config.toml
num_hidden_layers = 13
hidden_size = 96
n_experts = 40
experts_per_token = 8
d_expert = 32
d_shared_expert = 64
hidden_act = "swiglu"
moe_layers = [0, 1, 2, 3, 4, 5, 6, 7, 8, 9, 10, 11, 12]
router_score = "sigmoid"
normalize_top_k = false
routed_scale = 0.25
balance_loss = 0.0021
balance_bias = true
init_std_router = 0.0387
lr_router = 0.000816
num_attention_heads = 3
num_key_value_heads = 1
head_dim = 32
vocab_size = 2048
norm = "rmsnorm"
norm_place = "pre"
norm_eps = 1e-06
positions = "rope"
rope_theta = 10000.0
rope_fraction = 0.5
qk_norm = true
attn_scale = 0.177
tie_word_embeddings = false
parallel_block = false
init = "normal"
init_std_qkv = 0.0615
init_std_o = 0.0764
init_std_up = 0.088
init_std_down = 0.088
optimizer = "soap_variant"
learning_rate = 0.00612
weight_decay = 0.0
lr_head = 0.00877
max_grad_norm = 0.5
warmup_steps = 98
schedule = "wsd"
decay_fraction = 1.0
decay_shape = "linear"
final_lr_fraction = 0.02
batch_tokens = [16384, 32768, 49152]
max_seq_len = 768
doc_mask = true
train_tokens = 222900000
max_steps = 7386
dataset = "wikipedia_en"
Below are experts of layer 5 (counted from 0) of a mixture-of-experts language model. Rows are named router (the router's row for the expert), gate (a neuron's input weights, with its number), up (a neuron's input weights, with its number), down (a neuron's output weights, with its number) and show model dimensions 0-95. Each number is 200 + 20 x the weight over its row's rms, rounded and kept within 0 to 999.
After each expert's rows: "comes after" lists some tokens at least twice as common just before its tokens as in all text. This comes from a sample of Wikipedia text that the model never trained on. Tokens count by the router's weight.

# expert 12
router,265,200,191,226,203,180,194,214,195,217,214,187,207,228,203,160,233,206,186,257,152,190,213,205,205,212,192,210,216,220,187,225,205,195,218,186,203,189,192,202,146,195,153,171,201,213,185,204,179,209,197,175,211,190,219,193,219,203,194,232,185,200,204,200,161,184,196,208,243,158,185,214,190,215,205,177,198,226,206,203,203,187,179,215,200,194,197,188,182,223,209,190,196,212,198,184
gate0,200,225,183,180,214,178,198,204,191,210,167,154,214,217,195,194,226,220,162,243,173,232,219,207,215,203,200,225,218,189,198,223,195,197,198,207,204,175,190,239,231,229,178,190,196,160,194,169,207,198,204,197,205,200,212,207,232,219,152,203,179,203,216,162,240,207,177,209,201,190,193,218,216,225,213,173,197,202,189,217,199,161,166,187,162,203,199,209,211,202,182,182,203,192,222,203
up0,238,202,193,212,193,150,219,156,187,215,191,173,141,224,228,174,222,175,233,215,199,225,217,203,201,205,223,231,194,198,195,187,180,198,187,201,217,216,200,174,198,165,176,213,191,178,223,205,222,178,228,171,199,205,222,187,214,227,169,235,178,185,215,185,205,185,227,206,200,215,201,186,199,167,180,221,197,201,208,182,194,189,206,196,203,171,206,197,206,232,187,228,187,209,206,181
down0,189,230,166,167,200,209,196,204,208,225,195,185,222,199,193,180,191,208,208,170,221,198,196,201,193,177,202,196,214,191,226,199,238,167,197,189,202,199,204,254,199,201,186,209,184,239,204,205,206,206,214,210,211,186,183,179,196,179,215,156,219,194,201,219,211,218,246,164,241,221,193,225,191,211,192,180,220,224,241,244,236,188,229,206,220,199,190,227,181,184,202,176,220,223,196,208
gate1,207,171,164,194,193,128,194,209,201,215,168,206,188,158,188,209,211,203,192,189,194,205,198,193,216,192,204,195,185,200,194,190,213,199,199,221,186,203,210,227,183,228,171,200,229,204,204,198,195,176,177,198,209,219,202,180,222,190,181,173,207,201,190,183,154,183,179,220,226,215,159,216,194,201,169,226,199,181,208,237,224,149,189,199,184,170,198,219,181,199,169,195,213,161,184,199
up1,209,228,194,206,201,200,185,183,176,230,167,199,231,221,185,203,196,213,202,180,198,175,184,216,197,184,190,245,170,205,195,226,265,199,195,212,195,211,200,183,198,187,229,194,165,200,189,250,199,214,223,202,217,191,186,231,205,202,218,195,170,194,181,199,214,166,183,178,212,194,208,165,221,163,182,201,189,198,229,165,175,198,184,225,225,157,206,190,178,204,214,189,207,221,193,199
down1,199,210,175,193,218,209,224,187,170,183,208,206,181,189,155,185,198,215,184,196,193,202,150,196,200,183,201,169,190,172,225,205,237,159,194,193,199,235,217,185,208,217,178,235,195,209,195,224,207,243,235,180,198,167,153,219,206,195,200,198,193,203,209,222,180,203,218,259,214,193,201,210,216,226,182,187,175,193,215,218,199,176,172,212,186,225,218,187,210,195,213,195,219,202,220,198
gate2,215,203,200,214,159,157,202,189,236,181,162,210,223,211,172,174,200,203,207,252,177,170,180,215,203,188,185,186,172,252,221,202,210,189,228,238,214,211,179,194,208,198,185,205,177,220,188,184,206,201,179,197,210,209,208,206,235,217,244,234,210,213,207,199,204,168,199,181,222,176,209,190,206,180,207,197,204,193,191,207,166,227,178,229,202,199,175,185,202,203,225,203,222,198,190,173
up2,174,202,226,191,192,192,176,229,224,204,203,206,189,213,170,196,218,206,202,227,207,192,221,209,210,213,197,217,203,160,192,191,160,213,199,182,211,196,195,185,216,200,199,196,182,190,176,176,174,198,228,210,169,182,190,179,216,161,175,211,210,186,236,189,200,205,198,211,168,214,200,225,176,245,165,199,241,228,192,173,218,206,207,203,166,230,210,208,180,187,178,218,182,232,144,201
down2,187,157,220,206,203,233,169,162,188,192,220,210,172,206,189,194,179,222,177,228,198,222,208,196,187,203,248,188,193,226,209,195,227,218,190,171,197,194,187,197,221,214,236,195,178,161,227,180,203,192,228,179,181,193,216,206,218,223,224,191,184,212,203,216,188,222,209,230,230,171,182,189,247,193,215,211,174,184,175,218,199,201,204,203,216,212,193,210,183,215,219,209,177,153,217,190
gate3,220,229,177,193,228,196,221,214,203,201,190,191,176,236,182,192,215,192,200,211,188,191,193,176,233,210,228,199,239,224,204,191,202,167,217,167,235,180,208,202,203,209,212,211,214,219,228,215,162,167,172,175,211,205,169,188,196,207,199,245,191,197,200,180,201,216,212,186,229,147,204,233,190,215,196,212,222,187,232,208,183,167,195,182,200,234,188,201,184,210,207,177,236,173,204,205
up3,180,200,220,196,183,235,169,197,200,209,182,220,208,178,223,179,187,206,237,181,242,181,201,167,176,212,208,189,187,229,206,203,189,167,210,223,182,188,205,209,216,191,210,234,204,226,230,220,202,183,195,221,219,182,186,181,161,202,194,193,226,212,201,204,206,223,219,162,160,200,186,185,186,234,228,218,186,193,172,203,196,233,217,221,189,224,226,200,214,193,186,195,168,157,174,215
down3,194,185,191,204,196,206,224,217,181,182,227,191,158,190,192,214,192,199,199,148,164,215,171,167,163,177,204,201,214,243,244,197,192,173,214,196,223,178,185,199,238,208,231,217,182,186,216,194,193,206,199,173,209,199,220,213,199,216,218,215,173,206,166,226,228,224,177,203,238,179,212,244,169,200,180,210,204,207,185,218,209,198,215,167,199,186,216,205,201,178,211,195,194,186,204,199
comes after: " ", " |", "\n", " |\n", "|", "-"

# expert 11
router,223,204,185,200,189,185,201,230,173,222,177,211,201,244,184,194,220,197,229,196,190,210,184,192,183,209,194,198,204,198,182,270,203,170,198,197,221,186,214,210,187,180,165,202,222,212,206,160,205,187,194,202,201,184,199,201,205,209,195,207,176,215,181,231,194,203,188,227,199,208,206,252,187,183,182,224,218,222,214,164,167,147,212,228,183,189,208,177,207,220,160,218,213,192,195,212
gate0,202,208,209,205,221,233,206,187,194,213,176,202,222,221,206,203,179,206,186,192,206,235,181,154,227,202,177,231,202,174,196,224,144,209,215,149,193,184,184,163,174,213,163,230,196,182,220,197,202,211,203,205,231,183,240,217,228,205,205,203,208,201,178,217,210,208,195,217,190,187,215,197,157,202,192,206,219,184,223,217,203,188,184,238,170,221,186,193,210,206,215,207,177,176,222,189
up0,205,205,210,233,182,225,205,209,189,192,205,186,177,207,197,210,215,204,199,204,184,221,172,199,206,170,198,240,206,214,215,172,201,205,199,229,188,237,187,237,190,245,210,179,173,155,232,172,208,219,202,213,235,190,187,209,191,191,195,220,213,224,188,194,172,208,192,217,181,174,217,196,173,217,189,193,195,169,229,207,180,190,229,210,193,192,160,184,244,193,189,216,173,168,163,210
down0,196,193,253,237,177,210,202,207,251,172,178,208,206,216,171,193,198,238,189,188,162,221,184,197,188,239,245,195,193,194,199,179,203,211,203,157,223,195,193,219,171,214,211,183,216,201,199,161,201,211,205,199,185,210,187,215,219,201,186,167,221,208,215,181,230,199,173,240,202,210,189,211,183,182,182,210,195,184,216,227,198,210,206,237,221,221,186,182,227,211,216,208,194,220,204,188
gate1,163,225,221,222,193,217,223,188,198,250,192,188,219,213,238,208,185,216,237,211,194,211,200,170,221,198,202,192,241,186,231,212,212,233,198,186,182,170,215,218,203,203,208,213,178,235,198,188,214,251,223,207,212,238,191,217,172,205,209,198,243,191,212,213,198,219,212,192,188,196,208,217,194,182,210,188,240,238,177,188,202,200,208,200,201,176,185,183,229,216,200,180,183,225,202,179
up1,225,230,171,169,188,197,182,232,190,147,219,214,186,186,197,200,238,210,193,177,211,208,227,229,203,184,201,216,220,220,214,175,207,137,187,224,190,198,214,168,174,244,226,207,203,207,186,194,197,202,196,222,219,202,155,188,196,193,208,190,208,186,184,187,202,210,177,203,214,200,194,181,175,225,201,147,204,181,200,196,205,221,197,188,227,206,195,217,216,184,200,202,212,225,181,171
down1,210,183,186,190,223,208,159,159,227,158,204,172,230,197,243,203,206,201,204,189,220,189,215,201,256,244,205,216,190,164,192,205,180,197,237,201,208,175,189,213,187,192,172,219,215,189,225,174,204,187,216,203,206,209,218,178,173,185,180,204,199,186,199,223,207,257,213,196,193,184,196,185,187,198,244,222,190,209,228,194,211,175,213,188,189,229,200,182,197,198,215,215,209,213,202,210
gate2,214,223,202,194,197,221,195,205,218,207,192,221,192,197,204,204,215,160,209,199,178,216,206,226,174,164,210,136,228,193,184,232,193,176,214,206,224,192,189,198,176,163,224,202,206,223,224,194,235,195,181,181,225,198,227,188,208,228,190,208,190,190,186,259,209,237,208,221,220,174,209,226,184,220,216,237,196,191,222,209,191,186,217,232,200,173,216,200,206,221,185,190,202,222,218,207
up2,204,223,237,205,237,167,223,186,178,203,207,185,247,213,208,161,186,193,210,188,225,177,178,207,225,203,207,211,216,200,194,221,192,248,214,165,171,197,232,188,159,184,209,182,195,219,212,209,190,190,219,170,181,199,210,216,238,182,198,217,196,217,218,172,236,158,172,183,188,197,195,215,185,189,202,195,246,174,191,201,195,184,206,199,210,207,191,212,183,208,219,191,207,218,214,224
down2,213,233,160,169,173,207,209,187,214,208,222,157,216,185,158,206,222,201,203,178,196,171,185,210,157,216,192,207,207,200,177,219,200,211,221,223,224,200,210,203,169,210,202,219,197,207,196,158,203,200,186,160,168,202,205,231,220,194,199,190,204,188,208,205,190,233,184,212,225,177,217,223,226,216,213,225,218,196,200,211,158,196,197,197,186,158,220,176,216,218,223,215,203,165,177,183
gate3,196,219,115,191,200,186,208,242,184,162,211,181,208,221,214,210,219,210,191,191,203,154,216,190,203,210,191,172,203,154,176,223,156,203,233,216,226,207,204,213,192,229,195,208,219,197,176,213,197,200,197,178,210,192,199,163,211,219,167,206,205,211,189,218,182,209,203,198,210,196,189,220,192,206,189,224,214,204,180,193,225,191,193,226,200,175,169,209,203,235,185,197,199,206,179,222
up3,226,201,196,202,209,227,222,195,213,203,204,245,183,199,237,203,198,210,212,213,170,215,202,187,212,184,173,196,197,184,170,195,176,185,225,201,213,192,185,212,231,186,206,223,177,184,199,238,213,192,193,228,196,197,235,229,199,200,216,205,245,195,233,206,182,193,182,198,215,201,174,212,224,203,208,216,169,225,224,158,221,161,203,209,199,155,219,223,184,235,175,238,181,200,213,191
down3,226,201,219,230,208,201,171,202,185,225,224,232,167,210,220,202,184,203,189,189,165,192,174,221,217,194,165,209,202,227,184,197,201,195,234,197,163,199,219,171,156,152,224,217,203,173,192,211,199,210,193,190,177,195,214,189,186,215,227,202,177,222,221,197,212,224,218,230,199,214,158,197,133,200,192,191,208,171,190,183,191,198,200,219,215,212,194,205,199,174,184,215,199,215,202,181
comes after: "-", " f", " the", " F", " G", " c"

# expert 4
router,200,214,232,186,206,174,172,174,187,245,200,231,147,215,198,166,234,213,204,186,189,201,182,189,218,217,204,202,229,180,189,184,182,189,203,199,198,168,187,205,223,204,178,201,200,241,183,247,166,198,178,190,206,164,176,171,223,188,243,204,192,194,200,197,196,205,204,172,202,193,178,204,217,205,164,204,198,183,210,207,206,183,188,197,188,171,214,180,211,175,179,216,193,224,235,180
gate0,196,228,199,211,175,179,182,227,192,214,190,196,160,242,193,172,209,198,222,204,172,208,203,220,219,219,199,151,216,166,197,177,203,220,200,158,222,157,225,213,215,211,181,202,191,212,237,190,195,204,200,159,209,223,194,187,218,224,231,191,199,208,184,209,212,228,198,188,238,192,176,199,234,215,201,206,184,151,196,179,224,196,183,177,198,184,210,190,199,195,221,220,213,180,220,193
up0,183,218,198,215,221,189,216,194,190,214,216,176,181,200,204,206,166,191,182,176,199,196,236,209,182,194,212,205,206,195,186,187,225,207,214,212,215,194,218,189,188,176,228,183,201,177,236,149,201,173,174,192,175,172,219,209,196,168,186,223,223,177,235,231,189,180,134,225,196,203,188,184,220,221,167,161,230,208,194,212,207,222,177,197,204,186,211,178,215,180,191,166,187,199,195,201
down0,224,218,187,196,206,209,206,194,185,195,207,219,213,197,215,199,210,195,215,218,181,199,186,192,166,210,209,225,175,223,159,191,196,227,199,200,233,184,186,235,218,254,162,182,222,184,166,210,202,226,191,187,191,153,190,220,209,170,239,215,216,209,204,224,182,175,181,185,182,182,188,196,182,228,215,174,189,197,197,157,208,195,206,206,205,195,175,174,247,182,204,210,225,206,225,183
gate1,235,164,183,185,208,190,184,196,193,204,195,210,180,219,195,173,217,218,215,192,161,223,177,215,173,182,205,193,200,205,180,159,175,188,229,195,243,174,207,195,189,194,223,212,206,191,202,211,160,175,186,172,213,193,184,187,227,215,196,176,203,181,194,221,203,158,236,215,169,210,166,215,226,225,194,225,191,201,214,223,225,201,201,195,196,199,190,228,174,183,167,238,227,211,215,204
up1,203,230,198,210,206,213,198,205,164,225,173,168,200,218,224,195,191,192,213,216,204,212,208,187,170,161,166,202,160,207,206,180,201,201,184,180,223,199,191,225,185,185,206,188,191,184,198,138,223,187,165,220,198,238,187,195,215,209,216,228,209,195,214,238,211,204,190,174,256,162,229,199,196,210,185,180,203,185,201,225,209,188,203,202,216,218,199,232,229,193,227,212,193,195,199,178
down1,225,207,219,222,161,202,213,220,197,208,222,175,188,244,199,173,216,241,202,214,210,213,207,181,199,203,221,208,205,207,231,224,250,190,203,175,150,215,216,214,179,200,196,190,218,213,190,183,212,203,210,185,214,248,210,225,164,211,194,208,228,216,200,202,215,196,178,183,214,180,203,209,227,198,195,187,190,146,221,220,181,177,188,224,211,164,202,190,208,220,213,167,189,192,212,202
gate2,209,190,201,209,198,188,206,187,229,202,231,191,145,197,197,216,218,157,179,199,200,200,193,206,211,217,221,170,189,216,200,218,197,228,202,210,187,202,240,227,193,177,192,224,200,219,148,217,184,212,196,228,226,205,192,197,212,155,232,205,229,190,224,166,185,206,222,203,208,193,233,187,173,205,204,167,194,161,170,187,173,230,194,195,183,186,223,200,197,201,157,197,202,203,220,198
up2,223,193,190,175,193,171,224,195,186,196,182,205,210,171,235,194,234,224,215,164,202,232,241,204,177,207,214,204,204,203,181,195,184,206,177,237,186,196,172,193,185,198,186,196,197,203,175,170,229,219,201,213,234,204,204,193,210,248,191,242,190,196,215,186,189,193,176,199,230,218,186,188,209,200,176,208,155,216,182,181,156,195,198,218,238,202,190,199,204,231,202,214,185,161,197,214
down2,203,203,186,227,197,208,215,201,204,212,223,237,210,254,206,166,184,228,226,185,210,237,201,177,212,203,214,192,173,190,179,211,172,191,204,229,193,195,227,234,230,224,211,196,199,178,227,194,180,208,165,185,187,199,191,188,158,214,192,204,254,191,190,196,190,205,198,162,221,177,188,168,198,192,191,180,195,202,215,188,194,188,211,147,177,215,188,190,176,187,199,188,208,225,228,188
gate3,203,212,197,158,218,162,222,200,194,192,195,245,177,200,204,222,209,215,214,157,184,174,168,214,222,216,193,203,190,180,200,189,212,210,191,195,211,210,194,213,177,199,188,198,187,210,169,233,208,172,181,141,197,187,193,182,228,190,206,194,185,187,177,215,204,218,239,187,180,158,178,176,176,197,205,196,193,176,207,204,219,211,183,174,184,206,172,188,138,191,204,203,197,212,214,178
up3,217,130,187,188,229,188,220,191,146,196,186,158,244,223,210,199,190,203,177,206,216,195,188,212,184,240,210,200,200,222,195,213,187,190,185,196,212,220,179,211,182,195,190,248,182,187,180,203,194,178,230,226,178,190,203,247,195,179,214,214,177,191,210,221,207,166,179,211,183,197,205,198,198,178,211,182,230,226,192,201,216,194,208,193,176,209,191,190,214,170,205,199,206,176,201,219
down3,178,186,215,212,202,218,162,212,217,187,212,245,155,228,208,210,224,210,193,198,192,223,203,208,190,191,205,177,207,198,227,189,193,162,229,188,206,221,199,203,215,200,199,227,213,175,190,217,191,211,237,180,176,212,183,183,202,173,196,247,215,201,184,164,201,199,169,177,209,220,190,199,197,149,197,219,160,205,226,223,179,192,208,213,208,202,183,198,167,179,159,225,191,189,194,175
comes after: ".", ",", " in", "|", " |\n", ".\n\n"

# expert 25
router,243,200,206,192,216,201,188,183,221,205,216,208,218,226,184,174,194,230,213,219,232,212,227,213,208,208,209,193,204,208,206,218,129,182,233,221,189,188,170,230,186,217,185,180,216,206,186,230,165,195,196,186,189,196,179,196,172,268,216,241,214,178,189,202,194,188,185,194,208,197,213,209,216,208,195,198,205,191,226,218,222,234,190,189,190,202,203,178,227,196,212,186,207,233,212,210
gate0,211,238,208,194,202,153,197,218,241,205,224,211,159,188,198,183,196,196,207,177,196,178,258,215,204,235,173,183,202,222,193,203,162,194,243,176,202,173,211,200,177,225,187,223,185,191,205,215,195,181,224,192,203,212,194,225,187,207,211,212,199,185,180,250,201,216,247,180,187,198,193,210,215,200,195,191,202,181,238,199,206,214,214,197,220,217,230,177,212,191,205,178,172,191,194,207
up0,182,208,202,235,195,188,159,174,200,225,211,187,246,171,192,176,208,220,212,167,194,207,197,179,194,178,230,203,195,210,227,202,199,217,201,184,212,223,194,245,201,187,237,216,212,202,196,218,212,212,171,165,242,216,176,203,160,172,175,176,216,240,212,193,189,186,224,190,237,193,183,196,188,209,184,173,189,200,211,233,196,180,188,234,221,218,208,195,206,213,217,198,191,192,206,222
down0,170,158,179,182,191,183,196,224,236,194,208,189,200,190,200,193,222,217,201,196,214,198,195,194,211,170,213,184,204,185,189,222,181,219,203,229,226,195,189,225,229,193,181,206,170,205,188,179,206,194,174,204,210,211,200,232,229,203,170,201,158,160,153,201,202,176,223,169,197,198,221,189,212,221,213,201,174,251,213,192,209,195,200,194,164,171,167,212,205,230,194,203,194,240,196,173
gate1,229,191,209,204,221,159,229,178,205,197,197,214,221,214,193,231,182,201,196,223,201,226,220,192,201,204,209,208,202,202,221,193,197,165,193,204,178,157,217,186,233,220,201,158,256,173,207,190,223,226,175,212,195,191,193,205,234,191,190,207,183,185,210,189,215,211,236,173,193,213,202,247,204,164,217,219,181,176,223,199,211,182,188,201,202,208,211,238,190,190,164,213,206,220,167,189
up1,214,180,210,212,195,208,177,191,190,215,235,212,221,177,240,178,194,207,194,193,230,203,194,188,159,172,198,187,186,225,182,211,181,200,195,187,186,201,205,192,202,240,208,201,182,194,172,144,232,230,187,223,217,187,229,196,218,219,184,196,193,197,179,222,231,181,216,215,179,247,207,201,227,232,219,209,178,193,182,217,199,210,176,195,183,216,195,214,185,158,153,223,205,207,195,206
down1,200,166,167,198,212,161,203,203,187,175,222,190,180,144,178,204,199,223,146,168,206,221,214,209,233,209,204,203,231,192,217,173,204,211,204,196,199,191,198,194,205,201,214,233,208,202,199,200,197,168,200,204,215,242,219,187,211,211,172,208,202,206,206,182,203,190,240,230,213,193,256,228,192,199,196,219,196,231,221,185,175,206,187,176,204,198,190,177,172,229,230,214,189,201,189,206
gate2,193,217,218,195,210,169,222,187,216,190,229,197,202,200,185,188,179,228,187,208,213,245,183,201,232,194,195,165,180,227,188,209,151,206,209,180,186,200,206,213,190,210,172,216,185,194,210,204,174,197,212,208,203,212,228,221,171,222,223,207,212,215,186,182,183,188,170,175,217,219,182,222,193,235,215,183,211,183,197,208,231,214,175,225,166,196,236,184,187,207,166,193,241,223,152,204
up2,202,223,170,187,227,209,203,184,213,197,180,217,185,186,211,207,171,200,193,192,188,237,226,236,196,185,206,212,186,191,203,199,225,187,237,206,162,198,190,177,182,172,195,196,241,198,190,218,230,190,185,185,212,180,227,217,198,179,210,189,208,194,164,214,189,216,215,225,182,197,203,164,220,187,239,179,191,232,202,187,205,193,190,157,255,175,173,183,206,212,174,207,198,205,243,220
down2,205,229,184,213,180,180,217,232,211,204,204,218,150,211,208,194,195,163,225,190,218,176,209,190,179,199,250,194,220,185,197,182,183,172,196,206,210,232,215,204,209,218,223,228,181,183,189,189,207,188,201,201,200,242,219,191,209,213,182,239,198,200,175,207,228,167,205,250,203,229,220,227,149,200,191,214,189,208,191,176,189,215,196,199,186,188,228,211,202,188,230,166,184,186,208,212
gate3,225,237,201,215,229,198,205,210,173,204,196,163,190,195,193,189,164,212,207,205,204,192,197,209,160,193,179,173,165,205,212,196,160,189,188,211,208,187,177,181,173,213,191,212,201,200,183,203,181,183,197,198,212,246,207,150,214,189,190,230,211,201,214,219,241,175,201,207,195,194,216,213,184,236,194,176,197,163,218,214,194,192,195,226,150,217,185,193,227,177,234,195,195,208,213,163
up3,199,197,170,181,204,166,200,223,211,218,196,204,220,198,173,214,200,202,180,201,209,173,213,194,178,184,190,206,210,195,205,173,155,171,182,208,184,180,229,170,180,198,201,209,218,187,221,214,230,232,204,205,217,199,184,183,213,216,169,224,191,158,196,185,223,234,216,179,227,198,194,187,185,193,170,195,195,216,234,180,186,193,165,187,225,256,243,173,176,183,175,193,192,187,205,181
down3,192,187,186,217,188,179,205,198,193,209,177,238,181,180,192,225,223,201,186,209,213,178,223,203,229,185,229,213,241,202,209,206,200,208,193,213,219,183,172,185,201,182,198,190,246,184,181,216,195,212,241,220,191,222,173,181,167,221,192,217,187,202,206,207,236,202,186,199,211,223,180,215,193,195,174,218,183,205,195,143,163,193,213,185,225,208,216,206,149,202,191,201,188,187,207,256
comes after: "19", "20", ",", "ed", " |\n", "s"

# expert 19
router,174,216,192,191,212,198,180,207,203,213,206,184,192,205,172,165,200,213,217,211,182,223,203,193,184,224,234,209,220,193,226,244,158,188,198,199,203,175,224,195,182,196,215,186,188,204,189,207,171,188,223,199,189,137,214,207,167,207,218,208,183,161,213,228,186,198,183,220,238,207,187,207,218,174,177,233,228,196,211,215,216,179,185,169,177,165,195,186,174,195,191,191,214,228,217,172
gate0,175,190,178,208,176,191,174,195,154,207,171,196,204,179,192,168,188,211,222,189,186,216,216,165,181,235,186,183,190,225,197,190,170,194,187,200,213,211,214,207,153,221,200,185,165,207,181,225,203,221,220,191,173,164,234,211,193,195,190,234,190,191,207,208,208,239,195,199,214,196,180,195,195,178,220,220,206,197,243,205,226,149,216,188,189,189,197,208,201,215,188,184,230,236,181,208
up0,225,198,217,214,206,223,236,201,176,176,216,212,175,188,190,179,217,195,200,169,226,206,192,188,204,195,213,197,188,229,165,153,212,203,196,218,214,164,176,187,202,207,225,229,219,204,208,189,164,235,183,166,190,187,188,175,195,208,167,183,185,178,240,234,228,195,187,179,192,176,222,224,224,229,196,176,205,195,189,197,207,226,209,192,167,204,181,234,219,194,180,209,176,181,184,188
down0,217,174,212,209,214,226,199,200,212,200,217,189,205,202,164,209,235,184,187,200,174,215,217,181,213,198,199,182,212,184,208,184,190,205,165,222,185,213,197,248,176,213,160,182,197,242,192,223,231,213,222,209,230,183,164,206,217,219,174,198,202,178,200,193,186,202,174,190,191,185,170,205,279,219,239,245,208,202,213,202,208,189,198,197,219,196,196,194,196,217,206,190,203,212,193,177
gate1,203,180,165,191,220,199,162,197,197,210,221,214,209,199,222,182,192,195,167,197,181,190,190,224,151,213,177,201,162,184,216,215,212,167,198,195,231,228,189,186,160,217,225,227,217,228,197,168,225,206,224,214,204,201,206,193,190,186,218,201,221,223,207,186,202,213,237,211,240,206,213,204,182,165,175,222,214,193,221,210,226,203,216,216,168,184,195,191,189,235,189,167,223,225,179,205
up1,197,195,192,247,193,213,195,196,180,209,206,204,219,187,234,189,187,199,169,200,213,237,201,213,181,161,195,192,157,197,203,175,193,214,181,201,207,206,154,196,192,185,172,203,213,206,231,183,211,169,210,187,243,204,195,221,235,167,218,194,208,196,216,175,183,180,200,189,184,179,205,177,203,222,161,189,188,232,208,212,183,223,195,173,214,176,210,238,234,201,175,190,213,192,232,229
down1,202,205,161,215,198,210,220,221,185,199,182,198,181,182,208,196,182,199,152,170,193,196,189,217,163,214,216,215,205,199,185,194,221,207,224,233,198,199,179,199,194,165,191,228,139,206,186,196,167,198,254,186,207,193,212,185,188,179,206,210,172,196,204,198,162,201,248,192,202,213,230,217,190,173,225,204,189,195,222,215,211,226,176,203,188,200,186,205,200,229,197,172,222,218,218,170
gate2,194,202,206,187,169,203,193,183,225,190,177,208,161,201,178,221,211,251,183,201,180,218,171,198,187,197,215,197,230,219,187,207,213,189,180,237,179,204,211,201,189,210,226,196,198,187,172,179,203,217,228,220,225,191,201,183,206,222,212,224,179,161,182,211,238,214,186,164,174,150,174,237,226,234,190,219,205,218,206,227,208,209,175,209,164,196,205,209,181,208,225,183,200,200,207,207
up2,203,177,215,208,191,202,195,185,220,212,203,210,192,174,156,182,205,233,195,196,177,217,189,174,203,195,186,202,203,156,193,201,212,203,186,186,212,202,242,197,174,228,183,201,205,221,216,210,234,197,215,210,203,182,206,240,211,231,186,198,159,157,187,175,209,216,211,203,211,200,160,206,200,214,170,207,217,196,243,222,235,174,243,191,170,184,187,186,178,214,177,182,187,176,219,176
down2,178,160,234,176,208,208,181,184,214,195,209,200,214,213,162,209,183,211,151,178,201,213,211,191,184,214,196,185,220,218,206,212,227,178,195,188,230,197,188,214,225,171,201,174,187,212,198,209,221,234,195,236,184,177,197,202,246,208,201,174,209,192,224,189,239,240,196,223,229,222,160,185,228,234,196,166,202,212,202,193,185,192,210,191,202,189,207,183,220,212,215,225,219,189,211,177
gate3,214,210,201,168,218,195,220,235,214,202,184,167,206,207,218,197,208,200,201,187,195,216,216,221,163,205,184,179,199,187,210,255,181,235,164,215,190,186,241,206,152,235,178,192,185,190,224,194,180,192,219,217,192,201,196,187,203,221,238,223,198,190,221,190,232,200,208,223,207,201,212,209,195,229,187,156,225,205,204,191,192,190,200,232,202,232,201,184,187,217,203,175,196,238,235,218
up3,223,177,220,214,211,191,207,201,185,208,213,165,215,188,166,160,221,198,195,225,207,227,209,194,208,218,195,213,195,215,202,221,211,224,206,203,206,231,186,214,191,231,193,191,176,189,207,157,168,201,187,188,198,206,195,200,180,208,201,189,244,207,212,253,217,215,172,143,191,213,195,201,175,188,194,192,202,167,164,218,247,191,213,181,198,184,195,221,212,189,203,223,202,197,230,156
down3,200,163,210,193,176,185,215,218,219,238,206,186,231,175,225,198,205,170,215,211,185,196,183,199,215,212,225,172,191,203,199,204,192,193,188,185,195,226,184,197,208,188,262,207,174,211,180,233,201,215,183,233,200,182,187,197,233,206,194,222,193,218,157,242,235,204,189,213,185,183,204,213,183,203,178,168,216,182,194,212,249,222,169,193,210,198,188,170,199,207,216,185,211,237,207,196
comes after: " the", " of", ",", " a", " to", " and"